From a checkpoint of a small mixture-of-experts model trained on Wikipedia.
Training: a variant of SOAP for the experts, 6427 steps.
Below are experts of layer 5 (counted from 0) of a mixture-of-experts language model. Rows are named gate (a neuron's input weights, with its number), up (a neuron's input weights, with its number), down (a neuron's output weights, with its number) and show model dimensions 0-127. Each number is 128 + 32 x the weight over its row's rms, rounded and kept within 0 to 255. Numbers have three digits each.
Before each expert's rows: a language model's description of what the expert responds to; "gets" lists some tokens that make up at least twice as much of what it gets as of all text. This comes from a sample of Wikipedia text that the model never trained on. Tokens count by the router's weight.

# expert 20
Table and list delimiters. Pipe characters starting or separating table cells, table divider rows, list-item hyphens, and semicolons or colons in structured entries.
gets: " |", "|", "-", "=", ";", "|---|---|"
gate4:124080144082135177147096125078108085120114132159155093112132140123168146093117142129098148151122172124130132144094142133144139130201111125076165138146142126169131122127145157137106124111085143129120111147159197101174179103186146131138169147051070126177138069139090102135105169159136145115131138144180106147163089116132199163061090091139148124090132143099109151143193035145139166028137
up4:149110138137160134118160150129090099166119151182115135081108103117116146137079146078070144123126134087098142105122108185119147123179141127098141150114125218139137153158097087116134185092071065084166118201162117146119064093143132108137083136127075154173118102153121100155054102139135120210172102110214167113120148168096105151164133143144157107181152097149135094142141116188125159115119
down4:138125075115118125098133142183130114135136110138123079104148130143115188170100120106085083081126196112099112118117108157202146163095139169120126131136155200103170111117139141177133134170092147115169115139066162181043144123152142159136159142078094127127170113142155142141147096136215100090174099141120104075105168208113146071095147191091110130155124118088137136085134087078122105135137

# expert 16
Articles and "of". Function words the, of, in, a and possessives his, its, their inside noun phrases, e.g. "districts of the Recuay Province", "Mayor of Boston".
gets: " the", " of", " in", " The", " a", "The"
gate1:166085130109122057135145097126113133213116171141145122125184138149128141091161114063108154053163125091156154120123148103170168099125151128119056072100132139164192087156105115107168124153110156092114190093072129119149107132117162122118090172188096165109079120110154080172102142155168151069088162177127125106136154113134134125130128108141060118133116086170120154139153108213121149113121
up1:204171114105136100108176114144121149109099151133116130177167110170126165108157091112144070089146166114205188141170160081148139122112074158110144064110109113136188095140140108116149111146113049126147119086108105170089087121103140111095143167116079088122099157099126089148072191171159174098107069131146123156175131177096131164144118100151100165142151160139155158148135115137143189186110
down1:097113121109080168145109145169164104126029096124147160120105106122127107066103134128105103161104089138131152130079123193082116103150100075092094126139147114102116099158130179112116097152128158151197127115154101187071083162111152153104126165207112169089148117077148119086119109106173152165133118109122096068139096137141161106133088074124150149121133111054128059134106196154134141078122

# expert 19
Hyphens and Romance particles. Hyphens and dashes joining compounds or number ranges (COVID-19, French-language, 14–11), plus name particles like de, Le, El, San.
gets: "-", "–", " de", " re", "/", " Le"
gate4:152156141128111167134118116186176101104047096128085147182120137130153104088133155133132134130139133147129134132073120161126121173145105111176139193086071119151160088186051195139126159093112142020101117082110120106108109114113154163113124145098106107144089085186081158140068093094124154110146157145155160136072113145109143104110134148103132117117129065144196078170119111142137077124140
up4:063137134150111107119121051129100082088196061096114107163147143133143121118116106176135196096102155095109119161149145148136078145168109144133119154101156076104122171070132139118125138093165104100154158148112086157167099151126129149113143202132106086140129127214138149186078104132174169141200119085127092154155106128100058112175137111101110087093175104068114141143101164143122157141116
down4:166114129100151139173086105132175090176099164162077162165133144160166141065238120124151178090147142130118126165076082102158118161086111116171127099169121128155141138137104106147165134172155162124115159150138161129117183143113123148089165149151088087104146095106166197103101106066119154163191154189153162136118094156219084113152126136148108094169138136153137125145127151136164141100137

# expert 9
Infinitive to and modals. The word to and modals after verbs or nouns, such as presumed to, agrees to, can, would, will, plus some mid-word pieces.
gets: " to", " as", " can", " would", " into", " is"
gate1:108136093098111118092117176130124071183135156132091185089124168135119170104131130127104151145126116105166162204128141101131150145060059146124114143140166087113184104178123151079148150046111143121160125104095144100152042088157124184140127179084181149141130115150120124152131133199088107109146117095155084101150096142108108161156094152165124158088181141128134157162173153192116117100173
up1:133144100157068106155125138175187171077149134105123119128153102178166088097127135125120098155118178133084081105096123122135129110156179123107116059092108154108120179107136172146175131190144090181088104136109140138136180164108148137122115163142087113166141095091115121100111123146184140138163107173147177083172119092095136068119120129117138093250129122096066095148172134099179159158117
down1:156079168095112104114123159160053143096101139121164132115171062157113152092130127147088145096081146108107123116111151141087182129167150121072079121122093092100132137138155172127174100138110148176182144148125150161032161101100121113145148169090070113059159109111094135153154162134146061180138116139133090109084143099131146066089152149107139094177125167172119096103082169119131123175084

# expert 10
Clause-opening words, -ing. Sentence-initial connectives and prepositions like However, After, When, In, At, plus "-ing" word endings such as Seeing, demonstrating.
gets: "ing", " and", " In", "In", " on", " as"
gate1:179131138168156168127140100110087114129133144232089122070122154139118123158151176145048153164116094142124111132124124141156099132114174136141163148172158115151066130153094093145155152071150127161150186167098084100127164115159108132105130157126165119123131130106017147079080181139095202076140121164128114077122116128168176108117095078099140164111103114142147140108140100092184134140137
up1:169108124188144090121180093110141141079126166138101117155138107139105146075125136113156118115138112144107147037176076174119139122168087126174146149149103134169216099116152103113084151171133111107075124127133091134128095114139060111102134148127143125096143135136137129136171132075150135109173162187153119137112157136120157093100129087085096155121222181092061163085141065132059133117094
down1:119124140127156134103143082163144083164131152116107104140084146147144114142131117194124157073116148153086089091121166166142144153087181187138128155070185169185134088152115136143147097142153112146152099159087183199077131111159071129183105104068054095103120185080141166145097101126120132163133162131115119151074109112087136071184095174128156100131155076087101171103108112139148124154121